config.yaml
normalize_top_k: true
routed_scale: 2.5
balance_loss: 0.000127
router_bias: true
norm: "rmsnorm"
lr: 0.00222
beta1: 0.95
Below are experts of layer 6 (counted from 0) of a mixture-of-experts language model. Rows are named router (the router's row for the expert), gate (a neuron's input weights, with its number), up (a neuron's input weights, with its number) and show model dimensions 0-159. Each number is 128 + 24 x the weight over its row's rms, rounded and kept within 0 to 255. Numbers have three digits each.
Before each expert's rows: a language model's description of what the expert responds to. This comes from a sample of Wikipedia text that the model never trained on.

# expert 12
It responds to: Prefixes and adverbs. Word-initial prefix pieces and short function words in narrative prose, such as inter, un, non, sim(ply), too, never, not.
router:128150131121158112109119128141168108105131066117117110137117101120103085172136136075120132140136093133126129098151130137135111109130121141162151125112108128162136147136135122104115170107158135148119088162155163112112135140107139150081162192132133122120161153165092146131135142160121131123096168125123127156136094156128129086144179132154140111097121154139146121096106114097079118154157121151125144086135129148121157107113129126106108099170128136108120156158126133155135122149076158
gate0:124138117133155123100117078124130112136131101085142126127121123094148100150132130109137133153132125108099107128127093147143104130143131110080133099144104139071130144131103124066106150125128183139123139163125134124127154092163135159123165125132187175117128167123107166151132160123112144131086140164140101116110113148140144097102077101165155145127126169141083113128135144153142095109075131116134123145090121150131124134143103086147140134152141110125165114107174178149127146146151096
up0:108124120093103134128144113129108154136118160159125140097179125160139124117126111185126106135081104145138139148130174133139139145107131147168114149111138097146127107141138127151112094114089062135109140102159106110143125171117137085174102114130107119153095105124118131095104096163127120103137142160136163123110176148074153128116149108139112151133144078107145130122112119113135155131185092121093087093161132116098119150153179145111144121095128159112146125142093096112159114115136175
gate1:137117129147146092092150110153161132116133060183111142127128113106080083084103102128119127162072125156109114092150129118171134167115124122119117111106156140168137192146135136106155130104123110125122112111106118123166154111126094128127153137082112098169124163147118171125142123112184117121114136103150076162100093145110107125159127132167161113094106102114142113081133123134112125123106112166120182142109166133152116123104140103112097139184133086082136159121132157129091116113118131
up1:124133104101144133126135092130130120123176165115150125101124166160092150166144128158145143118127121152145139160122158138081152120135077136123156145104081098112105107104103110111146099182136155169168114172105128110074132150158164125130108126122116155132128074133072124124120124061120092109140182101139155119118139133131124128105181183110111144120173120137118129117127152097115143139140141098129125130180119101072145107117112143140170082096145157174123097144125137143179154157128114
gate2:132120082082133136135142132111157072119137129124092139130104117103153111151118110124122129140147110108106116103137151163124134106096102132131133138086101154110097137138137159128143153128128143108114114162160154124184179058123168187092136117151132074170093201141105169074147150121141111122110123137085146127126130151158137110111136124125130112144118141144194159134127130128138164165132164135120134124172172148164142109124132133099107111117149139149111157097101149154109121105123123
up2:147146112111159108148099161138141120173157136129115113132140094117116118146188120135159129170171097113108127122134136114108124108103121127148134131135106151131127153152149159126125134117140112103143135152113178133159182097113112148116128167106151103154155204109087161122123139112164115100150124160129131132129110149111196120108148110135100140129081149135141117173091170089148144162108116125127067126133128117131126118110102132078126165127108108149106153116129136158119117140105144
gate3:110149103146154158122128109127205113114139085162119162121132169122115112133154085140130155131133090150151084147126141144125142118145107188108145097060102101103117152129109149120158197121151170138144077083140112100106117142082130114102116142141178130127139137141161165113139173146145130146154173132124119127137121122121137134137128133120138127114148129157163117101155123142115121140105111158131125105092156153133108151134151098149112135118116114128122125109176142154108112117110137
up3:133168130119169184155145148091206128116135143078135145151100139122105130139139112110095134122126124140173103145163158144114154089146133161140137148098109134111178148132157128123129149158132129131117119138103154105142158173114161104117154174126145162145146145126151121123125143150132077077108175105119141152123109126138131152126121144122129153119153122099137156078125106112092153126151095093130135106145128163116087154149080102085119134132136132157112132191152115157155118139111130
gate4:161155116162174091122121168195162136068108113123117128106123121128144168142120165128141106129144118128153148098143135131101139120134106162153116138104161088104079121191113142122164145136125154161124129153136155161092147118111148105121145162128172101120121186132112145125188126122111138127084161114148128129150176142148172098110178129119143097106132100120145158073082106083099122139136169124108119105155115109095121148088114121125141128141140146120126151168157118140153151176126095
up4:139140116111156133089152147111150071109132097140161080132148117127157140150117155120122129141119146117166124136101097128139132171093126089118141113122135120148101138131107144156122161105095096132109187131179130097093105108110111162147129144137136128144121146120132156154128107131132136112116116130128129110128154112159083154130124097157144104118101146166120119131110148127133140115108138171121166158067130118151114136121157125102107149126135100143172122114166121157125072129122142
gate5:117120141115124114141109138137099146131138132091094138139110171167137121142118118107117128135104120137083095147153143108127073148099186130139126130142123132134131104109094108114124117142118138108122127125115122157117120144105135185109118109095120120098124111105080113140140130146113113164093137128153130116158136154121073115135114128145147115144088135165150101092077141126135114110159121094102153088092085091144143097103039163116086094148132106139110112135159134149163142146081117
up5:133148131114125113149128140162107156145139123103150157117086138139119131132122125121086159109133145147135105123147132137114096131111186138153125111149136155165116132132130118098160157116121125101136126169078099121147111153153148167153116128138142116115087116103109133100091144148099112133082169146137112095116145149078122112105180148123091103132124172131145129103120137115122144140170113122126201071092103108103143095124057119124058131146128121167128119168104136123159123134116090
gate6:146152123096101120126114148091138133109126082141060129095166141115090055133150121121124116117132112148100155104110154119143098129114128137145135118109151150118154138099105147074122174146112164112135110099168148100176161175147146165145115127141132102106111135155143124110126111139123137103093143135155118157126101134115138077114090139172152170077130193158126158141142071096126125114135122121117112103146140137151138120129120175149143113150108125122118145092140096129150102149107105
up6:099111080127128134103096110115120118145083168148143145123122125178125164082129115118096114116155118123157093136118134106099130108126112115098117119123120129157111134153143154146133155115102071167129110125087156113158158103148148116182144103161096128126128124133126139173125141128118070188165132093111129129099154087145136188110114168124148107127121101130135158143121150138130098143140124099148124138136124158153145128116133147165115098117128121114089124120130188114114131131147144
gate7:153114122163156137125102098097102083146140106141147108159116152117161124130188143094098109142117129143164164123111152116111135126127120133132144175093142075148196157104111096152109155140115146097145111085144132118138138125113140153089136184138113118112110108132120119120128121148148112129154110153151094096156114149096122115129122123159179104135139146121177087109079105124088104107163110132081158122085102096120148141091132134165087069169117138132125137164149149136105127116113128
up7:126150115093148126123169126111131089140089107162166091165076132114109109169174139120087132114141105143125115132104149131080126137111149154126112196114130085095151155108096101169131123094085129094121146116132154110146123156107139143101143123121116147130115111161116116129116092151118103074113120162114102123091134137134069103122102147169130078107152148128147126139079090133129121108154089091127130084164150137147145139126119148135131087150105117176095143166124119179120128107102116
gate8:134164121122134103136133126146152117131122096128104092129148131120135135153129120113093123147095104123143131132115158120142130157102133141103120113070129135144132138124135085162112144114169140141041126131113160132093139129126166172125119095134151153104128153144117120159147125165114136115139116133130186128136125133098130099135129148141143142148144158178117108092082143145133115102163133150128112093115101186120138106154086106090075133145118173146148119121157126144138075120099112
up8:168114102127160110138135127130135091115097135124117132101165132127132091139085143114089100137126166086139132132135108139148104162110143102115146164122139127172111142123091122114134115123142132116119132131105148129104167138143131149093148131127081186108134157157104090128085128129142118093129123150088128131087165162127121131140149118120037118181119131144137077144125137123113058129144120148100161103136114176105133158111112139091129123102141131110138160141093109167128101121142128
gate9:141156111120164134120127158128128112100124090090094107146141138171087117140137126142135150107097111108138150107129115159137135103159149141118166142106135123163107156129101104126121140100146133112126132098120158149144143145103137111098162139125123106118145148109120147167112111116148090131086125132135119122131135103098107113150181107182111138173055143126082116149099124143118132123130119114123167070126099148116149124147121146151148149143108128144102120106143146145102122185124155
up9:135157130155103117136132134147145121136123126133133086148125167126075132133106145129141135118149126126098176130092115107153118096156160086161091106172108163147101087137145104157116138132163147093137132151117153096128120113103166151119120140127127147168155121168122122154121118115124145131113176104138076118155118100141155134112137122176149177184150147162101137094139133122146138159138050148098181116160122125105136173170133101069149119134116090112147145120149129146117124150127119
gate10:116121097157161124115094197155169082137157105082140121116100123127141087151153141075151129118093083108116193117178149155137097135144134161101144100124095143121118119120123126107081134147149134137133144132095115143104122109172177105129124133144144132133119183122140140187106122167110102131119120102141151126114091108157131130152141139185129111124119102110122144085137113084104123128132126154144132086134162145154141112122097094114133120167117182114109133139125133156102142149132134
up10:143123137092126151148172080144096150090116139167127130122143132149131133131149117152104118128137155112150093113095171095149160158117096095183188137141080113161124124146130127164117166107121130112081117118164124100146119113112153150132124146083125113112127116129075077126138139085153118072148128144098131089115129093120085126112115074083109167052133153101148156113131140133119125162137148128121141201169138122109080125108120149139151137124162094127138123110129143132156130106093131
gate11:147160149119159102126109142124127112123133178173156069162115109132107122160109116111165110163125147117101116117094121121109122135139110151143083114100132170168142134105100130112129126091174097111141119137153159141124135129136122122109119168143108150134111154145146098138111139114123127110092095115127144116142129170126141126146158153144141106128103160145127175132126116132096123102157157112103118120167096128144087141070123159098120146156144136103152119148094166115108123140077142
up11:170141127140119095111086149114144118114156136177104090122083081135136146142147153117176124136123138138098133098136148115181140111126126146104091113093129132168121129111094115128112097126151126138152107142142163132141086104136100119132099140093074127138085165115146094150111142118113126154105083127141128149131097170112131123144141159167126111132096118152136148097114151117077137109185122141130136101145111103135086134069131141106110123131106095155128137160112142119117126166071140
gate12:142108120120170152085115154166136151124133115083085114164122132109114102138144112070109065121117103138115111107191134109113122098134100160115118133139143096092141109137103108127110166135148124158109115089130182128138128123151143102096125139115148104136151148150139130163140103158130127123174147113102139159128132117134115111126144133181194081138134143167129117163132065104108083187114123098141137101102151143130169117112122144143144126155133114134155145137109119113128137140094110
up12:140092123146116087164143106134135088123082083158108135112145150117171160158172161132149120136156128081110122139120108101159127097131135154132162138124139144110105123081129139138147106141168103108113121141085134100137122162080149103122101147118115120096109129135124106085147070117158117134146115115088108170107169109118079120114100130135115101121136127161126096103137109090145157170139154134132136145102092105145132147115132154149147121133111116137120114146120110135140135106091152
gate13:117128127120127120168121152156165123137145144119167152152152124083142067087103104120133164146090124112102116119173102120132115165102136085139149142120105104134147178168137152128164113114152154131117124095140114112127112134140140167107132121141165133120123137107127104145138158121138117167121104141108113130129132137144121099111136145154155149180103102139118133087140109119133127177156119117109147108121122120154097089165105152135091078147145116136177112176176103159138094160108115
up13:162105146125138133101134097126078140150120098103123124123130118163101161164147108145098093131136112097160129129092141099145157103132108145125111125101174155093122073128096102126109115148107113095154153165135136139136142154135107049146146134091125150107128090128159149107130120113127152099130175139143173113112111137112173129157155139081088144106138166077105135141137136135138140095139152145099122149131150145110145189125119118135118179121148140121085102094090139122161148100151105

# expert 61
It responds to: Verbs and word endings. Verb forms and inflectional endings completing words in descriptive prose, such as used, took, moved, borders, doubling, neutrons.
router:129152099131123136132118143119112116136109090133150165074159088119093103117163117077170115146116117125141119127140157113125125121109153127119145143107136110163175131107169161146168122111168151111105132125105095127162107111146123109089128121143150145133133140127141148177162094138111136125109157128144180153093129145153132087122160103126136171097115140143146188152151144106079101133171134153133127082138135136150141127133172137102138128105077124127153163135096124123113116172089070
gate0:117124129116095138138160193142113119146146159177157156096142127130090167122124138119151107105165143126191129114151085126165127114149167077107102134074138132168152142127129129171130121105140105125109132144111124108083111123113106131127129131113150149119126107117118180130117108084121143147134110141160143106108078147155113132151149143118072161075107129116145138130132146140085131119153122119137146135146126180140142122120123144088147127157089128161113136140187153127121138167145097
up0:101124121143101125162130145146104104105126140126117129101088126091131140111147133098147114134125143118126132078171125137140119132131120101137153130129116125104130167137141122170105125133126146141082130087132104145127130108141146136076118083159105156099127108163121141158135113068109153163151092082112103116124121129126171135170111100109142156089145151180112159146117152136170126133148114107146165129130143110171153107111134119126057121117121113119168120190122097123130087154122110
gate1:136124116158138085169124129133143078122076112151179133106109119110160141132152079150163103139107139125118102165103134113126091145132155169108144140151134097125163095136114121100146109138116111130098111106144145146108154089094104104135129144123164109127106180121156169140161124178104094163135130108145104118139153142165118129163084132167119145144130176138097211137138094164147112157145114139079099177144116125131173108178131127139145099133088109108056155107138120130142136136133148
up1:142130108118149117109134170120149147135116132110087153111154181114090128147126089136109151154124162120075127118105106131126104118155130106150138188095133127127114157121140155165111124132154157072168096149141096098122120109099144107118113109114102181125113095104127130120108153135138123116133122155083125120095148110146128156089129113170133132143161124140140158134100188150121119137167120123154159144113141123128145135148097078153125139123152140145163123119146126107154176107129093
gate2:135128115171134161118106134146126151132141125103160185102132094106095141088130123099129138175119130100143080153104149129120101119133142165121104109125107120158118157084140124162155122102161133161146111129114127132146113172128105116104113155134137095102135122163151163162122119131135121130133149133138113109099105094124146124122197132102144136095136106113126165123128117121147127123105117162139156094157114131128110092092130151103129172105143109102128203135078123128118123138150109
up2:104172140166146133159134111129121120153120134149156138099112126114162158102124139153146090146111172150142151144094090112121162124135078068120161132125145119135140119128100096122102133141174132110123142149127112120132145127125159105190121115139150085161153122142149121186099073093125177131120166131158148115122135126118119136127078082101102114196092111148136173108101162138084124124137095127117107154116123099143141102112137082147157102128136125139144078129144123132144124134096147
gate3:122131102124141109103152120155172108130137114094132129143108138144155089108192158179133124076115112139174165078110127175068136136108157122103121080079141123136119113139149176158119122128135134118122101131131123125077124139118110144112124101139133144127129144125184124170102135134069145087114119137113120172126130123122167149147135160129139130144153122183157148150113093129114113125125141148131113129118144138156144120149135141125136129086115155161146104125150135116080100145081122
up3:114118161124133109109161139103143121165120149173121111138122132106103161119109142163149133118162101186124167154110110099101141150115118098125130128100176139127132118134128100144148139118116135116112125152097122106089119136173121096134121124128140136127098108124143150128140162145078096143176137096143111162166134107125098149123105141136123186145141100106117140146119158105115123107134088151104134135089131109176107107148138154112114122141113103169107127157136146144093085172160107
gate4:146105148158107143139142099106114110157160162111153145068108125118110138086139137159109140144125165129136141101134118142105127139145180150142115158097124066174159160107131142145167167138121147131128143133113124113127151105133118105093148107117101156127170115160138114149127106134155156070120134126149127128099145102143101131132119118101105147116142135151163189141099148143109147108107099125125135122151150135121156096158206119114163123130104159123130120147135129154154160109132089
up4:111061113089150070145153148125119113125097135115137114138165146173131140102130131106116140122143112143143137146123124121132119142155120115131105115151112138091104149102157113124110075144145121105134115104154127117135101121115112136169098139119106116145136122135153125110110158108127137139111074071103140148085121116122091143096109134113138140118119098123112122126155127152109144140158104114093063146102133141147113091108075160117112119153130153084155105129097144129150114093115148
gate5:131131117120139160131150155139114138109159152131146133077166144149073121117150106143149082173139153123136109151119114122148131184135123115106150127137127120151134146141134100128103174132152152141098105080127120150126115135075110137154112103077163183093138171125092159102097123116139128138156116117149113176139141154119148124118137111108111141087127128127143099108105129149098132108108111118157092125104168142190127153143127161130128123142122117129111129132124140093137083149121136
up5:159103122151117158114115153164104138083111104102118123109087102111094123121131152139118149107124130088093145133135123119119173160125126146078120161090100078125152157108154154137087132124130123116138146138151142149120122141136116167116160141076135113134152160149143092113089115104103150145133128125113141135107137133111147102142138150110141119106119130129139146137096139141106124107101099112170118112109077150120117108168148109139121113084123111121135179124118095124084174111097106
gate6:127158127109129115127123143131136108094155085132137144145157122150115119118147141090118121135147090147125118114126077068143117125126133176095107116102151133142157168124154153151144111117127129143134139161184165172142155122103098156097153165084158157088134151133112152124130131093159108149116132105146130109073088140103146108138125124114113089133113113145129152153138118125093147128124150109127105120117127142174153115059153174144171163145097174147133145120108143153139145133127127
up6:108110087101154094167085134128106171130152115187134115120104127126151143103117139154154123152145127111149124117114136140145120132129097076152113170098146085127078106136137115149116109138105107137129143155138103105150106128103095134140146163128138114126095123156129123129149117117094086134166107104060102128158154113151118135116142134122166133142126115149107113153107089144145132114184117137187127171101126138147124127077070134137080146107112132115144109131166114082137148114153159
gate7:147092135090140152130098109128151120137127152125183134120180111153107115139125161157177099152150108093135140124092146105113133137148105151131125182053158072141113117156134130105126133151112153123070110117101136110130135093131153128140102090092115137160151127135138110156118078085136143158117118114095129123122103155142081135134113153115161149136154118146142143119135130158162136145138107115125116119140158120158129159158103145119148165123138072128130130113101109151142128164112128
up7:122131109149110193167146096137090160158128174150129148123146133111115095098139133116122161098108129136122152101098135154062162145136109140146086158103167169129072122105103140131131112129142118091125136131105133110180110088132146124117149155112111115122119068121126139102170115165190184102143118096145143119143150147123131125099126129148127118124156079140119152091108110121113147179112131127120148159101169126101081118133089148150184129104104112128129136143145133118168119130142152
gate8:152132107123156130128135124110116135115128109145122145123137151153114131148128173057140138116151128115099117119167124101183111087129106091112158145150119159153091150098095157140164121128133125128145153139179168119111141141141106144124118093132106164113125146114129144154131119125111141102124154104128040152156115141144123135117124128131141137152124108152151134159145158139117093137120112131131115100141119112080105098089111171087158127116065128142139116173107104144158098149118128
up8:160099138106097187157105120123103082146126137108097126119164087133079087105124144064098108127117126129090122128168178149180096106123135143126142129067138142141108144132129116136127099143121093138120141148115099087110173104108128114104111097125111181118130183106161141162121137137116123099122129132142079116141132129110109121120171141121168148116102096138160109150070124128141135155134115142129162129120159121102123131150093171102131134106111133146098133096128145160128130136105086
gate9:139134145125109166110097097114129079087058079113123146122132158139110154125089094143129113068112117132152116155121121126088094102117146119123143111150136150151126098114139148136178167135140109124105155117118102129106151118121127147095152134161124109129136165126143147117123106111128123136135168153160122170137122173181111147160128131096122123117120106114104144187144176173094107134148119120119183112122170136184112097137125120145113119077084145105112172162131146130113095156105111
up9:139121137130137192128105105124124118105086124129139110128150149103092109097118132093152120112153148126119143119119147117114094111107134106135157184145140152163115109132140179162163158133127131128171098154106124154089121112150121122117128146156103128135116198130137148136117122147122143096136133159171148101138066174131134151155098165115119184130142102122121179164130155135081168132121135126124092136110177148156121079152118138141138133072083140109162155115120103087098077124105132
gate10:110142127172101110179094160140116119116123167077117132095189124125118107141148086101108134154074129142108142130132164116122119131128153137153189166088163144168096128123109144115106123128147141107103154105087076130121103106137126114110120120113109152148134135108137094145176140144138144099129151161164137131128093142135165132106165116142156173105144122129179147136124109074081139113165085158152148115122155152135131117101128149115123120095129102110150148109119079162146094135101149
up10:141128159143130112133147102132148096127153081112141108132137123182124103132127100119090113177101128152160113137160147133142126151146107057149135103124085149138115124126135120123099172129150126091165101120141137140127126139125157102097151135102121151132141184169160126109171125143158145121135129161145098123117130104138082112146166111107106131125181132178137118139145101115106144129164119120133131135156124123136107159151154135129152115103134132192098139128117069175132090182151102
gate11:141083144141113099132138146126115085123085104144140157092141119117110097101119132123125122112160135125058165109133148124165113134156122140123113171124134130130104085129115112123199143128161137175130136190125092130132125137107116098138140149104089113158110160111155115179105108143118132172122117114138125163087147150157163089138139118152180080110133086140120115143137109142082133154122117162131110106155134122145151119161140150133140138130136124141117126124078112084140114162111110
up11:150172147166094148135095108163116135124128139110075128160093145131127142117138164135165137113138137151181140134125142063144091107156115140119093141162117118125117105066136146089115133125104065094184167045120193134161139118133124195102128128129140171078144108165106157102128105121131088129130148126132119154130116135098125146125130147087125125153103163165134153140088145125152122136122094101137129108151120120133119164107161122136132117145090119119171120142186119166151160127153112
gate12:143130116092146098067162150146095085124174116087121126137109150129084134156157107085113140130141128143123140137110110114087106122121108130113148134115164113143129158095134121124133107107133123161112131127174098159120108134115133113119143196133132115105115115155109140178140101151124130106149134153111179139103154118099112130162126120160161167125099149125129145171119138140121074179139154099124105123128120183145129139154170150159190149111134125102112138121140145118116111139125116
up12:134153117103139088105151108184125145146108131112144152144099114105107115107115132124134094152108149130107136165144117111150138143110127101128170147166141123134159156126117113136164152142127136130085108131139124219104103119143121139162156187126121146147098154116125149135106145126122139098118125167148110130188125136134167152160130121134140181136089105137147114155111110127133142103157136101139162150118110147113108128163075093124151155113146103165177136153191146130187098125140082
gate13:141153098153138095147123172121117099165096126134143118090170109186119098150160164142147109107118142133162164137138141130130110115111158180156143129140117149155098085110165163136144134122157171107132171118107095146141109137132121132158126111168124111122115145142126136133135107133174136138129175174130142130152138130105182088145146159132111138084082109145135120125160112108108136159181087147116108110168101165147137141122127105110141088086096116154120146135142101125170188181150131
up13:141103137119095120142110123118127100094131147096124129109173118154097099133142121103104145155129175122129169130151111148137130134129144129169128135093112115141129108147171169134168100133154162137144138153150110079171125116123143101161149151130111129123093149142136141121144124093130158082127147132125131128141130139092147102168099142122113120125155086126081101187115160109107140185163151144144135093132127107104115136166141098124130129107138127127117095116104076134171140197131129

# expert 2
It responds to: Table pipes, passive participles. Pipe separators at the start of table rows and participle endings after was/is, such as published, appointed, controlled, known.
router:125139123110152169164119127168138099115133069160141153103127153139093124116144134105176110118103119147111082151094111159117118100083123153135096137140139140131139105103145158130105151119172148134109119170136141136163121036124110117096142150122141126173115085119144144126163138105140119135123131107097157138103133122138127141139174125158144095136077127101139135077147128122130088108146129122127103113117094145148156133158111099106085109113098127132175122126109168123149162141102113
gate0:137070111145166087165141141103154109129175128144101131147153094126097129183156172087188125135089149153153121121152140156121109095132103171117113128114151116135085148109124113140094143145166121089090097140128103148096136098143117149088154100127118118142133149128140123177132128133141103147144114099134142114091146115188104137127149092160132097120101118155129135124134133132120135127181101163157146121114117130155109131120095090145123143104130118076113141108113155131120115104125150
up0:096111134131118159104124120130109124090122159133097172161092093106110138113170169134111135152130113100156149105154101138145147115112137125137195121074146105131110150115133089117146103168180156140114139133118130136148156133143144143138166142139112104093125102130138141101139160122126115147103119136097168169106120132112103116085112150163119134130156149141124131095129090149110111124143178140119139112103120156105094158141123132100120114060117136126126110130128168137121175109140141
gate1:139122129134125113127126166124125167130167134168108127111105099167134117139122085149155137108141145101141128123137115140117130120156123150114115125172136151123147125089158110125113127118149090099138153119127180064119149086126107166138111169115093136166105180161121156154115130136128123073157126114101149157163137139117125172107134125141159147130116114117114114105133142091133083150090123126119120105066092149154131126152113077147142118147114140148128132133097155165143097166133156
up1:180147136096132155121110118151108145119177107144144092088131076151125103122154085147144161151150147116126143135162129133128134120116119182118146148123136136141126149143112136109089118137158141089134165136112116120159155125162131169118137161111117137154140175128121140155124166121138136060149127174124147166081138141112113120105137147171157136155076109115171137124119129115131082144089128143156103106091133143156126148176124075097130117138111145120113130132077156138130154104110148
gate2:140103086139178169118163141150128125073128126114138162129114125101118102093112163115164143100161104122126131178125124152089111092117078165134123126162133154097126123144179155173093135115113146130091141172090150131108083084141144114112108120122136125123092115133139095131150166152128143110126144134115115102120119073150104115107121101126130129130127119122137118107118142165127117126151106107136090141097158114077175155073092115112119124140155099087162115157119150120133150143179142
up2:140146155118143089080096140129197157132129151134158116152184115154169107157159118173114108101089091144111128063131101139100167168134141120159129128110111144100110140119137120097116131151139096116150150121116115089135136116069110134123125147158080153159152120147066156125119108139079135147097100089096120118147182173149115132147119161109170107131099117129159095109125125097133102174139161162096130164103151145149133094152162090152165154109107119098126124136149154128149115110128134
gate3:114102108111109156187145120143145101111130167174151069121106144093123146125120158078175133147108123119134117123132148150132121117132164162107109096138102140126128124105139153129125115096125169171176153168092127115127118114106147120149134119123153148138155097162143143131136116085111131101153118132144148113150116110116114131153124120143125140131155113092124144146102129069171148128141157165092126122109153125168123158173159116102109085094133150144136104198085168149132099197124121
up3:119147144139108126108117115069154123128123096107085121141126120128092086154125107132133146115141135100126107168124116106177112134059106102128139135161131131113186125093073113126120130140112124123119092137109141119164139120108134095112144113135121124097145147119137116078085142118141100133134129116166138156126083155105158106171132142091099140124117126095133135123122151146132165172144127096127117183152120127102112142143098170134146104102112110106137171104180121169134148149190143
gate4:164104083099107133099157146140107107140105107111149160145149115159096166165144159190144099098149120174150114161122119129160138125107127160089135103106139098132144167179121152130095176093087168091137174082144110132127132117131150169171121139137106142120162092092132140140108139141105117102120127100116124152105124132115098109118146145133127140128106096069168118140129148101138127118151154186119159126141125144143073151138155154141125177140119112102104129145136136090089142129105092
up4:133124148085128083171117124123156154173117114076074148144180125157147127132113142137108156114140172125101153128140098140140099161128081114118150114086152132136151119140155182086161131125103115143113136134067137110092111163120126148147158115140143107166165101155144102110091101161176173194129146176125067127116129110147154110083112128103101132114138117187142102092125137136128140126092130130148140122147127146101127098157110096065118115118180100115113111140109116153147140137086097
gate5:141117106098115131139138127140141128103154102154137114138147148181144157143127112116111098139134161124128105167130095100077107122126151139137106130132109118162087143140079090114153132154116135128102129116177113130156112128130129104087149132110139126148100123136123127099133171070124130141119119114095114127100120147166111115132167142155167094129116142098132137122162113133135111142127115096127108121155120158158086132137130135139102154111142095126119135089149195116165114129172157
up5:137139111108153153145120144167111119090119119121132119131135110108111175134142115105085104145065103131156139136101125112134126134150128126125135102149121133111138097116123116152119107156120160108112125136175135099090143107128121115095158142127120113122125147125164093125138139127146102153114089064138144104141147098138122136137122133157122093150066169172123105095160101095152097142127110120125109162156164183140136117111105150099123146136157129134132110118115123125095146143157168
gate6:094136112121103137118134149090117102092115117172162134124110074129119139142102118112152121160134129152121123122106097126121128120103107154115140096125118130111115112135109133103124114154115109145119139136114130092113092157129174080099155087108183138137142126086120134094130157086160119131092121146160143124137120136172081112143139148152100106125068141123136179153126165102113146097157132155121161132105120170138125128135140078118110112130111099125185108160124132113113146101150126
up6:163107169144135113093152148151182145127140123102159120186091116120134103139108114107112128114128150128127156115139139161128140153118095122156131061143138149161159119120093142109139128093138102149135112140155144131141144150134125129134118142134180098097107091086120132107144107137170154143189090120145117107167106129107121134111120132137098175146159139121115126130108118114105120105133143165150158120152117106163108122097177153161101154152153134183075111108129128152127120128130120
gate7:153143118125116177136147127157141095126088102104125111131130181134149160169109099138137166129177138165140120151126102149111147146109110140151077114158125127108104128101130106136128150138130127139152134124146159125142145133120127104121135169148118131170165129130130142143145120122132119115124146102123164158093064114085120129143134150123133145175115163110134120179131103154128132132127110107103107164131100131116121116179126136170104125199120161120133096170061193122119135146108125
up7:120121154116162123119098131146135098154130097130100140164136148148189125154129120165104158095137165149133160115125147137076128123084077155094077115142124112082099125130122104127112152130141120137134116162162124186147160137128126137116128183133148124139099100148115133168171143115122142120114154121102145170152129121148156134135130133133175144163127125122096169125125114183152122135111120109113119139118124140114149072165118081134108144134140123132137102107117155139100140107131135
gate8:132106131073114150144109098166170137119150107159115134092105119146117172112130127112148088134124114153111137128117091158111114109095149127147124153160135156124163106117143122149143153173102106112086135150102153143118111065136109144102143136124124159143097130124093101122134146129138144126125141100116124157143103131147126171110139121153118117097109151120132108127103101159109154132097131139079149166117124178114144125144109077100122144109120147138168135123130137131156156128108117
up8:142155157167121127130125128095108133168145098103153117148154122108115088120135129166077133092128094102113137136153165094125148135154128125124126108100131138136087131124114130104109150137166092119148161142196096104112163141166164140140066101131166133129145152130150119152132117104117112104134120151153126111134148114126117102141134115125142122122165108101114136134159135107148130152133112095168141096152130080170088112118126125176147087144185101117107130117139128127120121153131146
gate9:136118112130156113124201161138133133103160128172157148136105139165111143113135117103143086139124162174079122117123131093151137139114140169141118174063140105093161126102146141125141097152141115112110102152133124155151125143148113130103134154124143128167109101128128091152120122125150149163100163137155195162131141105140099139134139112151158113105123154113116135146135120132127139101085153158149147134140133152160138135108119110142104103119120093089125089138104175119121127143154110
up9:120130135095171135149125096129143091119123138123120113117158108110155097156094151116149139128133120141138136181135128138167172130137105119127172135100115157137133134124103116106134087162144120132148098106141126098136086168138139084141109137130107125124139128131123148113137156117096123096126131118144124121117145122107125124103132112146130107138146106141106103158115136105134136089176156105099100143106113120143112146139152144172136139107121093106146134108131097105114099098164086
gate10:145119166138156117160157161163152112137142153133148092098100138118110134128112123089139113111111120131127109142111148156136126105095142137128131125142143123108137150111100100152140181120102121107127138078105153150105140090056116122085098149132183142128140141113131119149159101137152132162129121146165161118151128130130122166166100157127100117139076151163106125145134136105116086099139109149132065102130127113148169069156126126133108127137090136132149108123109114127123113121136139
up10:080139160161106147107090135129073106123132134134111111096127096103147144168099125117184143115147124154133126127120136199132105083118179116121089120169146149147132131133102138118121097141106158188140121094119142106106121138133122120124098178125176144094134180168163094177117134120129153150111105107126159116169089117140133130129168134102144115114106105148118110152112105122072111123103118135109105074122140161131158106174129127095110087111117146165151130099090143149103169163116097
gate11:119120139153124174146152086145128132115104125132123154104082152159155153133159126047138106141117133112107074096154117141151148134168140138095062124152171183136168147099152155131109107123165111128078126107122146178132134081145124114143142145139135150111158126111136111127131119159149146113132146137166144090179119109133116146119120117119114096130135125150131136075097139092112111107122146159102129136110118139114090110151098131107113133144122149156132128149093077135134131126130148
up11:164150095091077111139128139144081126105135207132139108140122134159099148157133112155136109129121110148152098132164135133135126110118130105157160088128097108133093116148136120191150180116063124127139154071123127097087138146097122094119101133121074133146158161127097133138148137144131121127138093121075122133139154121123140113119151136133123156101144101153098114150189116163132131147077122131149128144126142092102139127144120141161131162133153134092161127156113096104133117117134121
gate12:129157139101199126142153156164117118128112143112117167126184131130128148151147129138106192128147143122129113118111100102127083120169165101149124124122136123114127152101132117101126163155114119143106146136157163138126141141131172126114106139112159091144134149102147150144145157146108138121121130125106139148097176100112143181117162117132149121120121159093147129109108124133128152166108129138121142110130109163112153098180131120108115168183153123096133131112154131192165122165125119
up12:119142126100159163147120152145119109164100151123136134142172143154144162140128140106118171107158134148137154137105128105137124089137130113134114130105101136156175142139145140098107153109083114172083127123127203082106120134137149128132117156141108117134178109116152085106165140145122108136109121108151132119077133125157132157122121136134106139160151171129122105121106147117126110136156098125083136136122129147126132126157120126131135138121164104094176168133159155172160161159097142
gate13:117127127136108164168127128120106106135104119139166130086109127139115122107170088143114120159109110163139108100152110132158122116149156113107147087139099116147154110107170146141163092124143148120164147131105192134145119088180091092137153148143137132143164129164112150176136167133143158152178137147091154156130126114168085159148139119135098128123126135128109151085134105173100104133138146135144135104135125198108118154115115154075115146118112131142100133148123141151115139104123145
up13:111098113112105113197127086106131128109119055131107123127107158134118097131116142153105103123096118111142161104096143183169141115108112121082146132138119138094119128111090127117149133159123118123092108114096127134094123132162127161146136166143127122108154160156121106109096138116103164153162167127103151124132159161156123136146102111132150132133137119128128121127110134152115148147129150128127087143156112174074135130168106113100144149108129146118131146112118136130114160133130111